{
  "d_shared_expert": 64,
  "lr_router": 0.00057,
  "warmup_steps": 448,
  "final_lr_fraction": 0.0,
  "seq_len": 512
}
Below are experts of layer 7 (counted from 0) of a mixture-of-experts language model. Rows are named router (the router's row for the expert), gate (a neuron's input weights, with its number), up (a neuron's input weights, with its number), down (a neuron's output weights, with its number) and show model dimensions 128-255. Each number is 500 + 40 x the weight over its row's rms, rounded and kept within 0 to 999. Numbers have three digits each.
Before each expert's rows: a language model's description of what the expert responds to; "mostly gets" lists some tokens that are sent to it at least half of the time. This comes from a sample of Wikipedia text that the model never trained on.

# expert 59
Election and results tables. Party names like Republican, Labour, Conservative, and digits, decimals and pipes inside vote and results tables, plus White in racial makeup.
mostly gets: " Conservative", " Majority", " (−", " Labour", " Republican", " Lightweight"
router:534473531478478516508523485555439466519460524517545541557512511478562450556410539442571477502512518427450525546509513587470554477442506489452505510491529487590536518501502505514494485526508487525522546507475487445498436517472464495563560497575468540523508525447494473483501452486500481486533495486466479429495467494489443483444475498482477521371457498419528598523577423507486475562413
gate0:539494611487471459470512554480475422464416530522519378592522479458495471506516453552455548521494512445481579500479528515511484537504548518389462505511511471473478391494468454514490529541535496459520508478472541483494507497434440484482473538537487439483541445538532542503513469499535449526505562446493477456421521477496532492493520495505581482476502501511455547529479539470604525547518
up0:500501466535545503466494485492483511512457457514544464468497552501450452509525537546523491485590466557507485471538464435565529416532455459539487525506516419469556443499569566544555422515479568623413531557484525549515534512550501519448508511441520490531481538548561497518468464567497471501488539548539524509490590540499515475564501543556507556396534576548476477423567515541469550536555
down0:546573473565479501516508482495546482499520511497484549487509548504474499460500502534534477356513478480487470484447522426500480483524512562532420527495545501413495517506508464493462577551518488552445592510483493509464523504458534461492590460532509481473472482565506476467467526655542529485455462557502506464465462537583454505419405425506514436478542543538470482552475422461521475475464
gate1:521505442521453555482456462537515437496453487516582539449515558445570446505494471542466508527569532401474554573507556507455529519477507509441450522481550496482485501504460528481511481543489507454511459539473478507429478482471448452488490435449522517469479532529479466503476549455473435575498559515498476476418438502498559502502577526484469499457516471506565538454488546423513520504503
up1:531499517572478511512505455545549459470524548474593518525510544536477556507518493520469543466495454514461459441462553534493503527524507531531489511496564414504451502493542542514489496466554581484513476601517509447535484512454488456523512551460604399432615518551455530529545506494495508573540484489477512435542464575450571482484520525472516565444494502461488477449516461525515507474544
down1:457594566479499411432445469508579481510558505550524469506493483490522531425575476484539428605524481505456504434539571505480454538468493461506515475508505392563504475555494508479494500555526466525538457525496532466482508472545548484447501453566513565454521509399586534517463486407486504511474496462471496562513393507421531463583467429543512461514575587506540438466461530502505502486510
gate2:483490503463558565449408420519515502553507452497528441540536493485518484465432587499421456464520522421482516557502496534534475485464533477480533537604561539488562501494476436536474499511453569480537486559468487524530502550488509509509453499449517509513499393441502509436501473510521465465537507525614486528541432533561490443495531457519515451510508535442510518506509478513577462499455
up2:480438505465458526501485533447402480549364572471511469513488515491512506516467506508533444446548529501586439389478515528510575533541519531531546459578491508487475491530398549488468499511465544562544476487516480511514487492438445484525456485555460464400478454495506529481434485506521512510499470609480500505466504455560485478521514512516565517613424523435493520541495509482496543476486
down2:477530466503494486479435497491499503516476474500533530474487501596432477496467508515512528462451530564517494519509523503507476518457435481414469432499548489474482604534491500449507475473452435534552456540535463484546514499555564501502502498476559526538498547440481456496530504557464430564601520500476535490492522474413565495548536409503469450379472481505512527450452466485542449519544
gate3:502481544555498451458491470503473514509508539511494435528485532464452435447440477523474406509468498495429513496502502537522529549533589511460460488396459477438462451499489533540485490575445486541438468481460496480469554529469525545507543504549466551490430469522446407466524507460518410471536522484513536434445501502483409486517471510501499533497449507540463469571520488506500471531434
up3:502522543535475495526547475520494431533492478519551586496586544510411524453475477515526499520547537465470541520563526480436440507487522466508461521538496515528549577529520479498524474477556464492453496508512558484520492422516465479473488445483447574518544482435505570551475568502516500521440579453553449510541397516515426548442471473515476565488498507590558511447547503536503533508484
down3:475380532503464533554520478439528485415521518529542472492520492479544483523509535553505559496479478494506489432467482531476479550429520519540497485439465564444551473581447500502529581471469445470487509508453551525518515527477489516496523516477530455523525541522425531512477468458451577492458431508450513516542516478558511523523547540552546559437499499480488427472497508519531515554454
gate4:526438534472542547501502507468520494548555561514480504534455466480423476476534539508495504490506567512448539531484623506503523555497542464547565459441510471526555494515472508617555453526488454535509614474521428464491485475481492477427516543502532518480498537532485568520488497591466485470479544449466491544463494511486561523518536516466530515458507453476525425429546484522512505468482
up4:468528486502499479453539463471540409436501480446464532555516447602525465465518492539482502503403545538441475492576528536506468485552534518532519475555416480481452487474549543482522444497498491488524524505576531482466480539545528490496581561531552511481456522458497466519583476497537454464493541491500607525573479519489564441546503462542497527480460559435553404517513536450519513442514
down4:520452556577477535479470533560507522515520510428501482489478544529423465496499475516526484481552491510578411469495503510480451489499499559513468469534532523443514532589486470473516461579539559455479534476438478516428390537508495537480509574457484503465542468477542492552480491502480427505531545473516512566515529504498471538591597470587484410540511517474486431447503468553485509453510
gate5:506544523511498483525493572574417473490536540441478464567542482524460516525458559477523443490474484436553471481522547447569506468529492472505437472477474537454503455449581485497564519478471477602442545434513524453520493516492461489540474523529515523482508570455500511542489508510549522422489466508482539424500496490542483485470469479389451451509536535465590555496550481497504492484515
up5:496465520485453501526483515515429609477485435496455502571567493530464553512431442411527500452462527547535441432589449490530487514503567545550512480454444555422492532552457437539514478479488495547484606487435478434461480463527496510501489522536507529457482511454459515484504527475463430478537540466555489459573524440504471519445502490447477496509537487489532520445591481506507492460454
down5:467600535561536460510529420502464573449545558451496486522492519441482520429503494505463523419495512536503618494457507534510496460486481510510483555492489445434509552429459469465505464499445482448500550518515568515537494563448519502515500471466488519536479498497613474512586614555512537521421483447441461493493461544524500549524515506538485469447497467432507471478527536433537539475525
gate6:493554461544508470527579523611484440535495479496410534476474503484494418440566509515469479510538596432486510431517543517493505461487486508514438468487481478518505465472528502441511473515479558454574532525492476483459479437445528560446430386455523491477466451501474430493437582536566491503478479432539464491494547478478506525470548508542494557472469478528497542478443517506497478500543
up6:428438526503522530464451476455536530516520472533490510525589447505503519493510561554467530502491481458493451572434494530508485483509502441479471551510524553453527558565469440523491493484522457461415531547476432525513432489510516452530631537540504489525571476508582451516479533533450514546476512479493515502435464557536528462532590494486545400545539488550499523525573555503428461516541
down6:542550479559502481471515522518507460469482516469460409517468569566572458498449587453505410475461525519490502496400532555430587488551513490413428474483562510503501485489494564527509522496442524516470479553496502472482549455565464507518449437440517418601415508531504476441526517470462462508510472527530545453459491459496583462470482553419562544525519412542532505466458501485500490535497
gate7:551497543486513575531489473500524487480503493473502457494389443470511516507510501527499460487508526494476528486481462522489549529519477505522436513486531578497445507541515428590503483502532434478519535542472497557550477467523498523509499465487484419458507448477481460494503584505481558582488491547473456485496525477542522491579442503569544503495444543536498472532484537514439521555522
up7:505477477510502501473463602501425477480504517540533530544526440437482533491490579572475536537503474491567487499470546510495504518508495507453519532428410504465546446458509507427455488459494560514431475515515401507522548533486488510481451529443505565504476503565528489486573496479417442462504505485464497492428434566526458569549461501458473453497498500557499428448512475441564464504404
down7:440458442445475528539477448524526523496528493417462498459473426462449534468618532505477523499483489506504544612483482459516528525484459539527467472506500523454489512513529421435443538383559488506442515533549463489571485433527566527480486422479485518515472528510484454486482474412491474490530446544531480493436522513509477522496502521554557553426525533439534589455489488533503492541546
gate8:597437504439515483449526528557497494428500445536572512483552505546504483500459536502465473478521524502464467441481523538435536520439515480470518535404467612591511531446489509434543556520475450491491473448460549503539484531439570508508490524536506522519464502544506490527558506493499517502509496427498545517554584390455467522472489530517518554495510524511494492577488456540541487466455
up8:515425552511501492507452511553432498444450478429513500520568562521535471466475534500412453452506535420503585529522489502522550512495544515540485501511442519499476438453428482510510496527453504508510539554443528513446470484455488555499496493516484571522457446486425467495468529570522438501554539456521544490568508511498467469531462518487522495414529561504439466510464491550507485461487
down8:472577466499472573559541547418508539508586482617477545462495427456479526478519486512492569485503539524470471503469457476449558544463524458489499543484528480544588515523475499459435504451508478439519530470478389507559544533498510454581530510444472492516516459543515466467548511489496501496518477440451455515517561481463501535586545499528466480444560492479511541480451492519497533549530
gate9:610478506518447468479503499552493486454550518460541463505484485468458496442491536509548538473455543434490510604508568452534470563498363514494459544517537460502502518450531510568483531467441520569498492464492405408520487534528500507528494518485439512498440523519492554448544526461471442586526527504547496506508455436506431506506521519484436561473443499471461475453463485452565482465516
up9:494490550499514564476512527469499502500523571532515439532451467506406517447484512503461465503488515578496521540476484501502538444477578571490521436458460550488540496504486497494481486466507471450464527500483530538428491458489485523493507513458533568577505493542485463509510629538461483453543455484498446465542439497483507516530473528538520477538509490536496545543560465477541490463532
down9:503509523501485512546545492558519502459552575499521514564494440474504459508532499474479483543516516538391473569521532472501515519488521497527563432489492487448465513436536460481486496459483418550433506502494512479531509517483534522519550514519515487547473557513504476527488510549513463551508482520456515455451548541535536504558434577406441484510487406472521559552545468489487505451454
gate10:471513463482450462464475472495499486501516544460494526506523443523517402483482543448499434497541472475508448611448548480460432456508492538501486412454494541519450470513519510446450536504472530496504503537529482518462501551549404503543512480588517506509447531477479487534521455443462511484493468479434493467418453463495481450458552453477547458488505533497573524530496505493457468526493
up10:514453467518521531511509472504380456470423587422482477533518477482529533522458473546495519515468482463527570572455508459539491432480468499481495461497418464516483478551463479509544512475504577471579469456548540510486516523526505499557493451546419509500589480519466409487533512499508503482473465496478517471471430562565528571427477399451572486492541447562519522603531523441501499536463
down10:420482522592507549467532514508530571576535491407491488489485452542462466419475477582522511449459473496502507446482508491547530348510430490455513536508549467479569504475559491474532511528516511465481545443491512450516508470510448452564502460433545507455513553551501513466535533529608486483473498567405509539499554495478518522555483460478502443425479546473520481475494466451513458447501
gate11:542404514487510512497471513547502527502506448489508443525487533504503493537525482406517544461441451521458508537488540494587527443549566489439491478467466542524539501532457489459435524602567459516531530488518481473519457601416435504556476473506472528470516533473509547546448508521477574480442531487482478427552543552495502532559584533474505479518558388422480485545543508484514522532457
up11:490591463543485495471524467488465485540567556485567507476440464529471498487485587568438399551532559495534458456447527526464525504491528484482480507509572468462470487465501485546480483458430529505567471565489495520531465435493522456484488559449582445517486448537446530504482527565548484554493464488508519520468492485506488461461479423508548530513475568548493545518441495552449479556510
down11:510429509517505513491466495559426522539500497456501455561438517506527516600492545521557540507499473556474499473508508590582526471570589478475494507499434458505477467497461506592535535523529540458493468513512515434440441519485518451448501547631462419448497516497516526548425427475543497471521487531541591404494460563523507560470515412481474551557507529453496518473537442487460514515520
gate12:497483461526441459502525516520533483533461529508515506529457482493499515411456578554464457499538554500452527473493559503491472508521494466470453485520478449455497499494479520535527520532534468506444554575465445507497524513459482463476502513561441500518447447493491545521510503506497469470484506483520397512540445566465460509452509481504467370526545417492590491531453531513518478494455
up12:456527543525499448404525549525484523535438485538510504481544502473510454489525483423505382506471444425524477477514473570503519402560546591493518557453434601517539424522487537497487502556513479508535491422475555523475551500550417515511495493541546474532542474444457505498423496561570518470397525466487455519482548499567559498541505467480522521461484553476496485498489488508485506475525
down12:453545518509454547424532522440479486479519495479550528457470496507490466445490471495519452460428462517491475457460550485537411454604501517525523504447536423471575525492539523526499550510528472593599507504573550479474537552557478526417502488524539437547542560568553501484550594469546510533475486480499498496496527532434550554477532483494524477476527443488511478507427535517443519509579
gate13:555469542551505494480546562483491472497495431491546498455492523438442546436461501520511537544448467472507546452548584548487493468515470458520469445493518555480490524507477523503504512561434509485529478420496502485538513508439449504446481448459523535595463481522511534497531566576500479464436479509545514520472483516466555457436535488468524490502507478562489510541424562494474483502484
up13:521607462492481450569459493491505487448518468470487525481461482470472561455517469523451546507513442459515512533549494601428545505526440527520537551535558474548502491514513513525524475522475534463491471502499495509547515537563539534466469490508520398586529507577527524490510500566536483511506444512483497561471491513540577374401523475499525458514397535563503543409504477508521504458449
down13:490508446503534549600542516469530527430418495493480518531512449403479507503517456557498472524540487543491483503446452551501502484535516544502485407557561506503499483571456499568488504542494501419499475538527512552522520484519455512469459538567504499473490436451498492502456476505494490550502415541587523498576480540497489458496432496473540504600504454506447417446442543514519506497494
gate14:509478464535448596447491484534534518505488495537555455466488501509505456483449568505482505455514547464486515620509483451426540450441448467469457479537550577539491506499496466541538489564515529512480494531478527511526539488555545447578495455515505499571570515507417428450459481524509455543469513421479423500522539451488529468501444543494515481433502536495540536456497430471448506500464
up14:478536466494502442485542543433501477527446491563424556545513515493452492486531435532488438606534529451529531412451543495481411428516509422488539503556505398503529452533508518362521549531471474451472518511490548509509546529486475536493489489526516547491575484535455512540519440477483468475514477451477456509552439521510475519495519468521510509561507471492521500616504608544499474566524
down14:525474436478453522513519467489452505543481516520492472508483402497490513587508589479512520458496475534557484520456418489503530499474516412508470491531545521542475547521474460471514449438401500455455456508516457563591470478487496520529511454523551513580384463481512474495440501537473544571563515510525462459477546537493500490568455427553522502509513523492522528502466438507494506535518
gate15:547469537494492513426494462523470437506506519551531408496482539468499512514453542491499432519486463539525473432468544580511541455454489490460460525543535517524612538486495530551527471526508434567513481455539486459496503554481543503594516503464496539514556528531495485460503539437455523543514558481504440497437493478432538556487458489533548525524462491470469512535520475530462499563506
up15:478531501515511478467500482490492575473482442445478534542506517482483514455577474519460552579465530482512508513478525477490459457558478468491488517507449500479458440528496468435538572589507521481460544486507536486474583460420464482447576558463507503541492507515524407518460485502565495519501523490506488490502480548529528456536516524493523507434539452504434473503475476427572476479511
down15:523508463428483537505453551466414530474564515554506439493496505498425566589535550481485498470503419557448513500481446420505539487462590514496550516540500474551431577488527516455485483483492537497469476481494488544531468484448412471497483617493473607507551481530550472538455455454440542441577510569578435450479527500490451521458506461504505489489446516450523583510558447520468586544544
gate16:484503507510533504412491499475485508532492415504466514499490511420547502495491474621512426502560513484527522495394486506449514552447596496484492521497505530471504530481475519541510492457560476505426574570556537518508445446445486477466536442564528469539549530550529515495471531529529508527503491462526525513503585551534499493491510541536454498518501463537392456412535477460458483506542
up16:533513477456539503446563470569560485487539506507495450471370424444512484467495507546509454526496506514448458519465558456476531514493517487470453511504492514525413501487524504385462456498561428514456439516481548438552413486498499478512443535440543493505493502477494471454503517470510493573492488516484507522492514464455565438466543465556461507463424443519487528471488495486476510505458
down16:524458408567463458523455460506517523438459535514514521548531483507464574489478470489436508492504436511499416525492496472480484488509521548494489500515535522469470521498557481485517402537527439496421497486473541518510480491475512594477469484567463586565475470482487487520488534519539478493505474522504516485577534561520448553442487443524485486663454496491492509506561544469472514458476